{"n_layer": 11, "d_model": 384, "n_experts": 48, "experts_per_token": 3, "d_expert": 96, "d_shared_expert": 256, "activation": "relu", "moe_layers": [0, 1, 2, 3, 4, 5, 6, 7, 8, 9, 10], "router_score": "sigmoid", "normalize_top_k": true, "routed_scale": 1.0, "balance_loss": 0.000581, "balance_bias": true, "shared_expert_gate": true, "init_std_router": 0.0359, "lr_router": 0.000671, "n_head": 4, "n_kv_head": 1, "head_dim": 96, "vocab_size": 20728, "norm": "rmsnorm", "norm_place": "pre", "norm_eps": 1e-05, "positions": "rope", "rope_base": 68100.0, "rope_fraction": 0.75, "qk_norm": true, "attn_scale": 0.102, "tie_embeddings": false, "parallel_block": false, "init": "uniform", "init_std_qkv": 0.0307, "init_std_o": 0.0, "init_std_up": 0.0307, "init_std_down": 0.0, "optimizer": "muon_variant", "lr": 0.0146, "lr_mult_o": 0.951, "beta1": 0.95, "lr_head": 0.0039, "warmup_steps": 50, "schedule": "wsd", "decay_fraction": 0.75, "decay_shape": "sqrt", "final_lr_fraction": 0.0, "batch_tokens": [65536, 131072, 196608], "seq_len": 1024, "doc_mask": false, "z_loss": 0.0001, "train_tokens": 1172000000, "steps": 9369, "dataset": "wikipedia_en"}
Below are experts of layer 6 (counted from 0) of a mixture-of-experts language model. Rows are named router (the router's row for the expert), down (a neuron's output weights, with its number) and show model dimensions 96-191. Each number is 128 + 24 x the weight over its row's rms, rounded and kept within 0 to 255.
After each expert's rows: a language model's description of what the expert responds to. This comes from a sample of Wikipedia text that the model never trained on.

# expert 26
router [ 91  96 158 125 137 106 120 134 116 109 140 133 138 127 124 129 111 114 153 114 137 117 101  86 105  93 127 143 134  68 134 126 132  99 111 186 120 116 136  97 159  99  81 161 113 118 135 136 114 114 177  95 147 153 160 121 110 109 160 119 128 154 155 164  92 136 151 141 129 127 130 117 122 119 161  93 132  87 118 130 132 112 110 108 147 151 114 112 189 141 106 148 157 146 142  97]
down0 [111 159 107 135 138 110 144 145 119 121 112 152 117 178 158  88 156 112 135 117 162 149  98 108 127 102 108  85  93 107 101 142 104 134 137 111  72 156  92 130 138 130 123 183  80  82 122 110 141 102 134 163 138 121 157 160 122 109 110 142 170 137  89 144 133 112 113 105 145 119 150 134 107 134  93  87 120 124 104 101 108 143 103 164 119 146 158 136 139 144 145 126 139  82 146 188]
down1 [150 123 144 129 169 179 134 103 106 137 102 110 109 111 144 123 104 106 158 144 163  94 108 109 156  89 103 146 101 118 186 153 115 157 152 139 115 110 119 123 130 149 119 135 152 137 120 112 125 136 138 149 106 134 103 145 126 124 147 112  90 132 111 110 127 136 183 149  78 166 158 178 100 137 105 110 148 161 101 146 148 121 174 109 131 101 125 126 157 125 157 116 145 141  87 107]
down2 [182 150 119  76 106 158  97 110 120 131 157 130 147  83 170 167 114 165 138 142 103 122 134 122 168 108 147 178 163 146 105 157 130 126 131 110 141 143 135 120 158 153 157 149  95 112 113 196 135 122 145  89 160 131 153  91  91  94  92 113 156  92 148 116 106 123 120 125 102 107 124 150 106 131 139 109 175 127 138 104 111 139 123 110 138 161 139 142 131 108 144 113 144 134 116 101]
down3 [163 187 168 111  91 126 152 174 114 158 118 149 105 149 118 135 121 126 106  99  84 105 153 162 116 135 114 136 111 122 139 140 132 160 121 112  99 135 116 137 118 116 132  96 101 122 142 120 155 105 157 145 124  95 139  98 129 106 158 117 121  75 114  95 154 110 123  98 115 174 113 115 169 151 152 132  69  99 125 126  94 143 130 124 152 109 129 157 157 122 166 164 114 119  81 106]
down4 [101 124 116 123 105 115  88 160 144 124 151 115 110  94 121 100 129 127 134 119 112 126 158 110 124 151 136 114 110 121 122 140 132 109 154 124 133 114 137 107 138  91 123 124 130 171 156 122 165 167 108 147 133 113 106 113 131 120 139 144 119 135  93  91 108 122 146 129 141 182  79 143 141 117 153 168 112 111 145 100 141 118 101 115 131 105 145 124 128 108 112 105 113 143 152 139]
down5 [129 123  88 133 162 114 143 122 125 124 129 141 139 126 131 108 149 121 131 127 122 142 140 120 115 129  96 109 127  93 155 129 125 115 113  98 156 138 125 107 103  94 134  97 153 132 124 113 101 115 149 168 131 106 117 180 139 126 143 136 127 209 143 150 162 127 149 119 138 168 112 124 124 163 118  90  96 118 102  70 116 131 125 102 149 139 106  89 145 123  85 116 126 133 194 124]
down6 [ 96  57 178 125 116 163 152 125 171 119 154 137 184 136 157 155  94  72 123  89 112 154 111 121 104 108 104 138  98 168 108 142 128 175 151 119 131 116 101 153 155 176 133 132 106 106 129 137  79  91 142 105 137 104 144 129  91 140 122 119 148 102 115 154  97 130 129  98 136 132 123 137 113  80 137 156 134 143 160 115 112 154 123 154 182 146 135 156 122 128 147  98  69 110 111 130]
down7 [132 153 150 131 154 136 126 125 104 119 155 156 121 103 142 120 145 126 117 163 125 156 142 148 157 126 155 128 122 138 117 128 151 120 172 169 113 123 107 102 109 141 101  92 115 116 181 151 156 144 104  98 132 138 151 150 190 102  99  96 142 138 151 125 119 130 138 139 117 131 131 131  87 119  86  78 134 145 121 124 112 177 142 148 149 135 190 163 128 187 130 129 113 139 131 143]
down8 [130 171 115 173  92 147  97 118 182 133 158 121 154 156 106 142 112 109 102  78 148  93 118 155 137 124 174 135 172 152 102 174 119 110 185 141 159 147  93 114 123 102  69 169 138  85 126 130  99 151 126 183 150 100 151 136 111  94 134  86 130 127 111 101 169 125 128 151 143 123 137 177 149 106 124 146 110 133 144  93 107  85 112 105 108 139 118 141  93 152 119 124 117 152 156  87]
down9 [ 97 121 136 178 130 141  92 106 117 104 132 160 162 138 160 165 115  87  99 117 154 156  91 121 145 145 116  81 114 146  79 146 151 115 123  87 129  93 133 151 153 158 126 124 123 126 108 137 126 162 167 125 133 154 120 142 144  93 101 128 136 143 157 124 128 170 154 117 195 151 136 121 135 120 157  80 124 108 107 154 124 138  90 129 105 118 142 171 116 134  98 144 201 106 101 135]
What it handles: First pieces of words such as un, re, In, En, and opening parentheses after a name or quote, often in foreign titles.

# expert 6
router [119 170 103 147 111 102 103 141 145 130 140 155 145 152 160 126 108 164 105 111 136 159 121 104 152 102 146 123 128  89 142  99 174 104 104 140 113 110 139 143 111  92 120 112 141  93 119 180  88 125 184 120 163 145 133  96  91 142 105 141 128 131 144 139 140 178 148 122 106 145 136  98 149 133 157 166  84 153 126 122 105 117 125  92 145 142  86 162 115 116 100 120 123 121 132  95]
down0 [135 132 125 131 105 145 117  99 123 137 126  96 144 105  92 138 155 110 106 161 149 131 127 139  93 104 153  78 119 157 142 131 136  93 140 142 160 136 118 102 131 126 111 118 151 121 157 150 112 166 146 102 111 175 112 113 170 123  97 151 160 123 128  98 147 140 137 104 130 145 163 100 134 127 120 138  91 109 162 159 118 113 120 137 114 119 132  88  92 146 125 123 141  95 103 149]
down1 [114 108 147 134 143 106  56 141 154 140 141 106 109 154 111 122 138 123 132 157 120 130 108 109 102 124 116 147 131 120  93 152 127  82 128 111 122 130 152 142 127 142 111 142 144 128 120 131 149 131 133 141 114 129 124 104 113 129 114 138 110 110 104 122 145 126 105 151 159 131 162 117 147  97 139 132 126 126 118 171 142 138  89 146  86 153  82  67  98 114 117 140 102 121 151 153]
down2 [ 86 146 133  96 107 134  93 123 121 162 124 103 159 148 118 105 100 150 111  79 140  85  95 160  85 140 110  86 124 150 114 169 128 133 129 143 107 116  96 129 160 137 151 136 156 167 101 171 148 117 119 157 173  86 154 113 127 162 122 116 176 102  95 101 116 176 110 123 104 133 150 118 156 100 133 110 146 121 106 123 138 138  94 167 141 133  96 134 160 146 134 150 111 154 152 152]
down3 [130 105 175 125 155 142 136 118 111 134 119 105  48 134 167 127 164 123 129 124 106 187 142 148 140 119 147 132 158 151 134 157 119 161 126 105  94 133 118 164 125 111 130 160 129 158 107 149 124 136 129 134 130 180 120 106 195 134 151  88 121 113 159 127 141 103 167 152 126 139  90  92 129 145  95 125 102 123 164 151 112 106 161 142 113 142 140  76 115 140 187 120 119 137 137 120]
down4 [101 127 159 121  85 148 143 150 103 138 101 118 141 148 122 112  95 147 136 162 108 179 144 123 152 127 127 110 128 147 155 124  70 114 150 154 115 155 148 161 151 122 118 147 133  90 127 129 158 135 136 123 175 160 122 120 108 103  75 145 134 109 118 140 150 135 136 101 127 138 148  93  88 142 135 119 145  97 173 111  94 124  92 129 128 137 113 129 108  83  63 125 124 172 129  62]
down5 [108 135 160  88 145 120 123  94 164 112 106 101 124 155 186 111 159 144 128 107 137 120  92 175 119 140  95 133 140 103 126 120 151 143  94 140 102 106 133 132 130 122 142 157 166 109 144 168 113 141 119 110 156 158 117 131 117 123  92 141  69 104 118 140 121 119 120 136 127 129 125 138 131 142 166 145 188 131 129  82 135 122  99 106 153 185 154 150 122 130 157 115 135 142  82 170]
down6 [129  98  86 102 167 159 149  94 142  86 119 134 124 122 123 127 118 145 116 178 110 127 165 146 156 157 126 154 117 122  75 159 151 121 107 185  96 131  88 141 163 153 144 115 116 121 138 127 109 143 153 108 128  63 135 138  77 110 131 129 138 110 141 164 128 157 115 105 150 131 152  96 130  85 100 117 101 157 133 116  77 144 150 102  86 158 137 155 152 170 154 128  56 131 139  99]
down7 [128  92 126 139 147 142 109 121  92 122 110 170 107 189 108 160 170 112 125 121 122 151 143 132 116 102 129  91 163 131 168 128 130 112 154 154 113 124 135 103 163 139 105 167  94 118 122  91 122  95 118 119 112 139 116 152 180 130 157 139 143 161 130 128 160 107 127  97 115 132 107 135  78 144 130 134 144 128 135  64 155 145 129 123 112 125  78  97 164 141 109 136 119 101 179 133]
down8 [146 152 112 108 140 143 152 126 112 139 132 144 155 127 116  85  93 140 153  53 119  92 120 162 103 163 132 135 126 118 147 175 130 148 125 143 159 181  90 124 165 120 125 118 154 126 194  96 153  97 130 150 131 126 176 126 116 152 156 111 166 170 136  79 122 122 148 137 116 163 175 116 109  85  82  96 163 134 116 144 186 120 107 133 123  94 135  67 130 144 106 120 112  99 121 146]
down9 [122 103  90 119 103 133 104 116 107 115 170  64 145 156 103 127 102 138 143  79 103 124 133  61 107 109 115 116  80 138 149 146 136 131 142  57 142 138 145 134 118  95  94  86 195 134 104 136 150 175 133 118 124 117  95 112 105 134 131 138  90 108 106  97 144 124 118 123 124  51 101 140 134 140 105 116  92 112  96 117 113 135 139 150 161 103 179 131 101 158 122 108 124 102 133 157]
What it handles: Standalone numerals and number words in sports tables, results lists and scores, such as 42, 19–41, goal minutes, seven.

# expert 41
router [121 135 143 109 140 129  94 143 123 108 136 161 102 107 148 142 127 158 159 131 122  96 139  99 129  76 127 128 104 109 166 127 171 128 113 126 160 152 146 116 119  82  93 117 115 105 117  75  98  94 137  99 158 142 129 143 123 162 137 165 136  91 136 170 113 121 131 152 135  79 159 140 188 121 129 122 110 131  91  89 111 106 140 136 143 129 125 160  97 117 110 145 142 103 136 107]
down0 [144 118 105 113 122 118 112 117 155 116 111 129 138 116 134 144 125 104 131 149 140 107 104 152 156 144  81 134 134  85 124 119 151  99 129 140 107 160  91 145  61  76 162 121  97 168  98 118 131 140 126 131 143 143 128 118 106  85 126 124 121 151 103 106  98  84 197 144 151 123 137 119 137 119  95 130 129 140 148 128 164 164 125 159 119 139 147 162 143 105 138 135 121 140 117 134]
down1 [133  97 100 129 124 140  86 121 167 134  83 101 115 121 113  97 148 105 138 130 143 108 108 134 142 104 155 129 140 132 122 140 112 118  93 139 122 132 130 129 135  77 128  99 143 100 115 156 128 140 130 131  87 121 154 105  74 153 150 149  95 145 168 117 154 141 104 153  86 134 165 135 202 113 161 128  95 136 142  84 121 140 139 149  90 143 128  99  88 160  86  94 143 173 141 110]
down2 [111 139 129 115 102 172 131 133 160 128 125 115  95 169 127 140 141 126  95 158 146 155 116 104 124 175 126 134 110 139  87 175 166 147  99 130 118 138 125 123  96 106 109 127 141 129  45 142 140 122 120 140 131 117 166 143 139 103 130 110 127 145  92 171 134 141 100 120 112 155 111 136 145 148 118 117 157 123 191 132 138 134 128 117 101 125 152 147 113  98 153 101 131 127 126 126]
down3 [116 113 137 131 110 145 127 146 108  97 123 144 145 158 137 171 155 128 101  94 150 170 167 111  89 104 129 157 119 152 123 113 131 123 121 142  80 118 109 121 114 129 121 126 132 165 179 155 115 105 136  98 155  83 107 127 131 101 138 129  97 136 133 139 139 118 169 161 124 117  70 136 131 115 126 168 131  90  95 120 139 156 123 153 125 135 101  99 157 127 114 133 182 163 131 145]
down4 [138 105 129 123 102 140 152 101 128 130 136 152 138 110 157 149  89 128  91 105 109 140 174 158 100 126 126 150  87 154  92 114 131 129 109 148 156 117 104 103 136 120  92 148 146 150 133 112 146  70 102  85 118 134 131  94 195 171 135 122 107 127 151 115 131  82 151 145 126 143 169 107 120 154 109 108 138 111 120 139 114 125 116 104 126 138  89 151 126 112 104 118 155 113 153 145]
down5 [124 139 149 149 109 126 111 104 130 107 124 154 117 108 103 155 130 127 146 116 117 118 154 124 131 114 141 110 167 142 153  97 153 124 140 147 115  98 197 150 126  75 106  67 110  92 167 122 142 114 116 134 102 119 100 133 137  88 142 157 152 109  96 118  89 113 133 140 133 143 132 141 114 107 104 164 161 139 110 181 153 100 109 133 111  89  94 148 170 159 115 130 134 115 179 147]
down6 [163 153 116 140 136 140 116 104  92 173 137  99  93 113 118 133 155 145  98 143 153 123 146 147 113 141 152 111 112 144 118 162 124 146  87 109 114 110  86  92 134 109 180 114 130 138 136 140 156 165 111 135 131 155 157 124 142 166 148  88 108 119  90 157 109 148 112 112 129  72 143 139 146 141 121 130  84 116 119 168  74 111 136 114 121 152 114  77 153 100 122 142 108 117 152 132]
down7 [163 151 110 117 111 106 125 126 152 128 159 160 153 128  92 150 107  98 115 167 141 109 119 104 122 128 121 131 162 135 117 132  77 138 116 127 112 128 179 134 125 128 137  98 124 111 134 142 119 123 132  84 135 146 131 129 144 122 162 103 172 151 139 156  97 123 126 128  97 147 125  93 166 139 127 154 162  80 156 157 136 174 163 123 162 132 133 128 106 104 117 128  97 124  94 148]
down8 [102 136 136 100 115 143 126 123 142 116 136 143  95 138 148 117 134 168 143 132 126  85 145 148 153 140 111 121 165 140 112 163 137 159 132 121 127 171 127 121 137 125 110 110 106 126 119 149 109 133 167 137 123 145 140 145 145 120 158 162 107 164 133 134 109  77 159  72 149 111 166 142 107  99 127 131 125 125 103 108 155 165 106 128 120  93 136 115 148 128 140 135  97  94 127 104]
down9 [128 182 143 145 141 113 147 130 140 151 152 148 107 127 142 115 130 103 114 137 140 153 101 158 140 133  78 134 113 140 152  95 143 149 114 157 130 172 134 115 133 136 150  92 152 149 113 144 128  88 105  87 120 102 145 125  75 151 166 163 113 154 141 168  86 140 153 125  82 125 134  84  95 127 123  87 106 140 147 155 138 102 134 160 160 151 137 141 137  98 140 116  98 110 158 127]
What it handles: First pieces of words split after a letter (t-ongue, s-amples) and pronouns or quote openings such as we, You, I, ".

# expert 7
router [141 175 140 145 134 127 100 147 141  68  96 132 102 118 146 134 144 178 153 127 144 149 134 133 131  68 114 164 105 106  95 101  93  96  75 146 105  48 113 149 138 129  93 114 117 111 128 116 141 145 151 141 154 168 124 141 132 118 131 112 130 112 111 143 149 132 114 148 135 146 141 119 134 129 132 130 149 113 147 118 125 107 159 124 117 139  90 159 131 135 158 108 130 117 135 122]
down0 [155 142  99  91 116 199 124 117 116 142 124 149 100 148 127  99 157  90 119 122 164 127 152 107 149 127 145 118 117 128 154 169 173 101 139 129 106 117 140 112  99 119 158 152  87  89 122 133 122 113 118 104 103 135 113  93 108 142 124 131 137 114 146 122 142 148  92 140 151 148 105 109 130 118 139 134 142 145 130 117 147 145 129 167 120 127  89 130 119  79  92 148 123 116 157 154]
down1 [135  95 134 134 155 109 132 108 144 139 126 173 150 126 171 122 110 152 120 110 118 156 133 134 135 136  73 131  79 138 102  95 104 152 124 138 112 173 140 109 113 144 129 106 148 137 133 149 151 111 131  92 127  50 118 105 122 140  59 105 123 119 162 177 117  88 183 124 156 164 101  97 130 141 129 125 168 121  95 134 137 119  81 111 133 132 128 136 126 118 166 113 169 146 109 138]
down2 [131 172  56 146 128 110 122 117 121 170  91  92 121 131 130 184 165 167 167 184 135 164 145 135 116 153 112 158 132 168 133 115 124 134 149 142  65 171 125 105 120 133 144 136  97 146 118 164  80 151 127 120 141 127 140 121 159  85 174 124 135 131 152 176 129 130 104 114 115 169 120 125 133 126 123 136 167 117 118 148 138 159 147  86 131 105 192 111 146 127 159 116  99 143 156 162]
down3 [131  93 148 154 143 148 148 156 144 146 143 103 124 139 102 165 109 155 149  98  77 119 172 120 126 136 134 115 100 108 121 118 121 102 140  95 151 136 126 118 121 140 129 133 125 132 130  96 122 151 108 146  97 144 128 123 141 105 122 134 130 174 121 116 161 136 110 185 127 131 160  91 108 160 119 138 116 112 163 128 122 126 108 133 128 127 138 135 134 134 156 125 112 117 147  81]
down4 [103 129 145  99  70 137 138 105 139 109 121 118 150 158  64 112 142 148 122 129 111 125 130  99 155 140 108 154 147 124 151 134 169  83 123 110 141 160 124  94 115  71 118 140 140  91 119 113 151 139 136 140  87  81 151 147 110 120 127 114 137 148 117 123 134 128 127 148 145 111 137 122 120 131 191 126 123 123 154 167 135 119 124 204 123 123 136 162 142 109 114 114 129 150 171 148]
down5 [155 122 134 122 130 162 132 105 119 170 134 124 118 163 120 130 110 124 115 144 140 131 135 161  87 134  94  60 105 101 149  97 128  98 109 117 115 114 137 156 155 100 130 117  93  97 105 134 134 134 105  84 170 149 142 134 139 132 131 154 126 118  97 102 142 126 137 147 135 122 131 116 149 120 115 142 159 115 118 112 109 168 130  84 143 147 167 106  89 159 160 133  90 133 150  93]
down6 [178 146 124 116 161 111 110 142 137 138 115 122 171 156 107 136 170  90 116 150 145 162 125 169 158 149 159 104 148 114 165 115 100  99 142 160 140 137  81 137 142 129 114 138 130 146  92 137  83 111 121 139 128 119 155 222  89 111 138  98 115 127 105 132 148 120 152 152 124 132 137 135 114 121 156 117 105 118 117 107 152 127 120 151 145 119  77 131 118 114 104 129 140 122 111 102]
down7 [135 106 147 136 119 154 132 157 120 124 125 123 131 158 166 197 131 148 119  96 164 147  77 111 135 114 128 128  90 108 115 153 126 126 118 104 135 139 125 140 157 134 142 128 135 104 139 146 124 140 134 156  94 140 107 159 178  63  96 117 104 114  97 102  91  91 118 156 118 156  90 121 146 140 127  94 137 115 100 131 138 141 112 165 111 121 147 219 145 116 130 100 113 125 129 145]
down8 [123 126 144 102 167 167 114  99  76 163 149 118 148 124 112 119 166 164 119 118 155 128 125 108 125 132 163 154 168 158 117 114 103 118 159  95 149 146 109 156  57 114 139 123 149 155 158  94 129 119  98 198 144 109 117 154 161 128  93 185  78 115 174 126 106 139 140 119 105 159 121 169 118 135 115 130 124 145 129 135 131  81 138 163 117 125  91 107 174 159 139 136 112 139 121  78]
down9 [152 168 118 138 144 133 114 148 132 140 123 177 133 116 132 147 118 153 109 104 149 125 149 177  95 124 183 113 153 143  97 127 142 134 109 151 139 125 131 129 117 132 124 145 153 150 155 105 180 147 114 143 134  73 154 106 117 125 111 126 133 134 157  64 139 153 115 142 140 111 170 148 122 189 143 118 125 145  78 115  95 153 129 104 150 142 146 143  96 118 148 133  99 133  75 155]
What it handles: Digit chunks after the first in numbers, times, codes and table values, such as the 34 in 75:34, the 910 in 816,910, or 100.

# expert 47
router [139 131 106 134 141 142 139 139 127  58 110 171 111 121 148  99 115 152 123 118 153 139 126 107 137  94 190 115 121 133 168 149 113 138 148 134 138  94 154 107 100 106  92 137 159 104 100 167 150 138 127 126  99 148 124  70  82 152 174 107 134 133 155 155 137 111 109 141 125 151 113  64 176 137 119 115  67 132 135 121 144 129 125 137 164  82 122  96 127 124 115 124 166 106 141 120]
down0 [105 142 130 164 122 160 108 126 131 132 105 147 159 132  94 146 141 151 127 143 104 136 112 137 100 141 114 151 110 122 126 133 138 130  85 115 135 147  93  66 123 125 166 109 131 107 147 107 168 136 114 119 145 161 113 159 132 138 142 145 116 155 203 104 128 118 129 112 159 109 184 151 136 104 163 124 100 167 155 107 160 119 122 149 118 135 144 131 167  95 153  67  89 103 124 173]
down1 [ 94 154 133 145 115  82 113 120 151 106 117 148 127 122 124 133 161 136 138  61 122  99 151 152 131 152 124 151 113 104  99 111 164 122  98 129 100  91 128 115 123 115 159 137 137 125 144 177 112 179 136 130 154 124 149 126 101 147  84 108 113 150 125 121 113 137 106 107 148 146 142 119 124 161 114  85 140  88 142  93  71 118 157 132 118 173 126 151 114 131 104 128 134 118 143 138]
down2 [123 166 151  79 161 155 110 136 122 126 133 151 112 130 128 136 130 124 127 130 106 121 142 159 151 154 126 154 113 139 117 131 145 122 147 132 136  85 127 143 148 110 109 112 136 158 103  77 149 122 120 151 147 143 155 116 147 148 133 113 164 122 109 134  83 121 143 129 135 158 115 127 166  97 133 125 133 137  81 109 111 132 142 123 111 152 122 113  80 146 145  85  91 131 119 136]
down3 [ 79  93 110 128 102  98 106 141 100  94 188 117  89 104 135 108 151 141  94 148 142 137 150  86 141 117 120  98 136 101 140 133 126 106 124 101 151 160 139  89  86  95 137 151 144 106 132 157 127 122 112 121  80 132 108 122 106  98 119 126 140 120 111 142 156 152 152 102 113 134 112 121 145 161 112 161 113 114 101 104 118 130 126 150 133 110 133 117 120  76 131 133 136 121 143 146]
down4 [149 133 113 146 105 141 154 141  88 103 153 144 138 165 158 137 109 104 110 108 111 113  79 157 167  82 183 161 136  69 144 134 163 181 123 149 149  73 184 119  83 147 156 158 108 158 178 112 169 116 139 125 132 162 146  69 125 122  96 126 134 116  88 168 177  81 127 126 142 149 149 151 152 117  97 117 108 143 118 108 144 104 136 122 117 134 133 149 134 116 133 149 111 159 159 130]
down5 [124 117 105 107 140 143 127 174 126 114 128 134  95 131 144 117 108 122 103  90 115 116 113 115 198 145 106 105 155 129 136 129 149 110 140 155 133 140 106 142 114 123 171 127 121 144 106 103 149 109  97 143 151 104 115 119 108 171 137 111  93 130  69 129  99 147 129  97 120 171 115 127 119 120 132  64 124 128 143  96 172 126 101 136 123 114  85 152 121  76 123 133 140 125 117 144]
down6 [120 128 117 154 117 157 119  96 130 109  88  95 153 120 100 111 118 116 162 132 174 160 102 119 146 127 134  99 137 113 157 131 134  85 126 125 115 107 114 168 122 156  87 116  99 141 134 129 148 110 103 165 127 139 132 134 138 122 126 116 147 150 147 151 129 157 117  97 106 149 164 110 136 163 140 139 168 153 158 138 122 155 110 114 105 134 142 138 161 132 178 142 107 132 107  92]
down7 [115  94 130 144 116 129 176  98  44 144 118 123 133 128 162  74 128 120 131 106  75 141 105 119 138 132 128 115  91 145 151 111 141 123  86 122  96 121 116 135  98 141 147 149 108 111 101 109 104 108 124 126 157 143 124 131 137 127 120 101 144 143 122 135 147 160 141 104 108  79 159 118  73 147 126 121  99 125 152 141 139 167  72 143 152 135 154 122  90 121 128 124  68 136 135 135]
down8 [138 112 144 124 141 135 130 141 131 113 155 131 129 115 135 105 105 108  91 110  99 119 132 117 145 137 150 125 134  90 173 121 122 136 111 104 146 169  96 136 130 159 104 116 119 175  56 148  74 125 151 119 116 111 139 135 111 127 130 143 139 143  87 113 127 121 109 128 127 116 166 156 122  99 145 134 134  93 135 156 118 125 153 130 138 136 115 145 133 149 113 109 160 135 170 113]
down9 [101 133  92  81 122 140 165 130 131 113 110 131 107 156 159 138 105  75 138 142 111 126 118 128 118 137 115 110 134 126 148 104 101 148 142 114 166  96 101 133  86 159 162 164 142 112 104 130 153 180  54 166 172 102 141  93 126 191 109 118 161  99 117 115 126 163 128 144 104 121 125 111 105 129 138 136 142  99 155 128 163 127  98 117 168 137 149 112 129 143 148 163  92 133 113 146]
What it handles: The first digit of years and other numbers, as in 1 of 1980 or 2 of 2012, plus In, (age, and commas before years.

# expert 35
router [159 178 101 134 130 103 180 149 120  76  94 123 152 146 110 126 123 108 103 182  96 130 172  70 140 116 163 180 131 115 118 111 103 131 126 130 119 116 186  88  94  99  97 109 101 109 149 117 106 153 131  85 186 139 161 128 151 133 108 101 137 120 121 113 129 114 107 126 117 128 101 138 160 139 115 172 139 129  98 139 174 103 155 142 139 117 149 152  89 138 120 151 172 148 138 138]
down0 [134 140 113 110 140  97  99 129 116  92 125  79 121 114 143 144 124 134 107 131 177 126 115 124 109 107 144 145 139  80 123 111 146 126  38 142  94 103 128 137 154 120 108 184  91 151 162 123 122 130 130 113 118  89 139 140 139 140 180 119  91 119 133 151 153 138 122 110 102 153 124 128 114 155 130 133 144 105  82 133 115 141  87 140 156 125 104 142 162 117 177 123  92 145 116 114]
down1 [151  91 166 149  98 128 168 132 143 103 137 133 131 149 152  94 134 124 114  88 102 119 148 133 103 123 143 132 146 107 120 110 135 144 139 123 123 139 123 142 121 105 139 109 156 113  97 119 114 126 150 134  84 157 123 148 137 129 127  95 134 175 122  91  92 112 161 132 117 118 177 147 140 150 174 139 130 141 150 105 104 149 150 144 127  93 107 175 138 150  87 108 169 110 127 153]
down2 [114 158 142 142 142 126 109 124 122  99 150 133 151  90  67 130 128 109 116 151 142 126  93 115  89 132 142 132 189 154 117 109 150 101 110 112  99 107 108 122 172 137  92 140 152 127 180 142 149 153 124 150  83 143  90 137  89 134 121 143 137 120 102 154 152  90 104 112 124 101 143 116 142 102 150 179 131 111  90 112 101 145 133 160 121 115 112 180 159 115 141 137 108 154 120 101]
down3 [151 176 123 132 146 139  80 126 124 137 152 126 149 124 134 146 123 102 135 129  97 112 121 121 139 160 130  94 144  98 126 120 158 142 124 113 144 141 149  88 105 105  99 107 119 138 129 109 153 126 132 186 120 163  88 172  89 124 100 131 105 124 134 119 131 123 141 108 121 117 149 121 138 122 152 134 124 133 119 142 108 125 140 100 120 163  87  89 140  98 117 117 168 163 117 115]
down4 [118 108 123 110 145  91 112 178 131 111  94 113 122 116 124 114 145 161 127 151 125 157 134 113 122 158 122 112 114 191 118 119 142  95 150 179 163 112 147 126 166 131  87 113 143  97 157 114 166 101 158 120  91 125 164  97 124 156 129 151  85 108 130 129 115 139 145 145 105 139  96 131  99 130 159 150 105 155 155 123 105 127 140  85 169 169 144 101 123  98 142 120 131  72 122 113]
down5 [112 154 118 121 130 110 149 128 149 125 149 142 102 135 111 103 135 135 114 124 141 110 125 122 102  93 141 100 144  96  66 133 127 160  99 141 151 138 148 171 121 139 111  97  85 147 123 154 171 125 192 109 126 125 135  93 117 140 198 136 107 157 140  68 134 132 127  83 182 119 137 115 123 122 127 121 116 156 106 109 118 142 174  79 118 121 135 123 174 130 134 117 100  86 116 141]
down6 [135 105 129 114 188 118 142 122 139 142 143  80 165 147 115 149 144 159 133 134 121  96 161 108 138 103 123 145 164 172 118  84 103 137  89 113 142 134  98 102 110 130 104 134 116 159 153 135 124 124  79 132 133 116 149 155  79 172 156 153 137 100 123 150  99 136 178 148  96 110 149 103 111  96 160 145 106 143  86 137 111 121 104 124 115 183 137 166 143 111  96 118 168 109 130 147]
down7 [136 112 142 172 147 103 123 171  98 153 167 119 107 104 121 134 180 110 143 136 157 149 123 113 181 124 137 113 114 126 137 190  88  90 109 118 153 126 127 125 137 120 149 152 118 131 118 131 108 155 140  80 110 139 109 116 142 174  98 102 130  92 112 130 125 148 146 138  97 165  82 127 135 130  90 125 127 113 117 114 125 105  70 158 144 116 123 156 111 123 102 105 121 152 138 159]
down8 [124  99 157 135 152 129 135 119 191 110 125 153 137 124  91 144 142  92 105 113 116 146 124 101 161  90 136 132 163 122  98 141 160 124 114 171 125 120 105 100  57 149 139 123  80 112 116 160 131  92 153 111 125 143 135 177 122 116 141  97 156 125 171 117 117 134 109 153 106  72 136  67 102  90 141  83 159 160  90 136 166  99 153 132 159  82  95 109 134 120 140 133 116 137 162 126]
down9 [174 107 148 156 146 115 147 113  90  94  63 122 111 160 133 146 172 112 128 124  95 138 147 136 125 117 182  88 132 149 139 154 111 135  71 104 154 103 138 124 138 126 179 125 120 125 108 118 110 180 149 153 140 137  96 113  89 124  99 142 161 120 120 145 138 168 129  75  84  79 117 112 121 144 122 130 106 131 125 148 108 140 114 104 113 177 117 146  86 188 125 114 135 130 126 131]
What it handles: Nationality adjectives like French, British, German, plus pieces inside foreign place and personal names, such as Sloven-ian, Sard-in-ia, Vel-ik-a.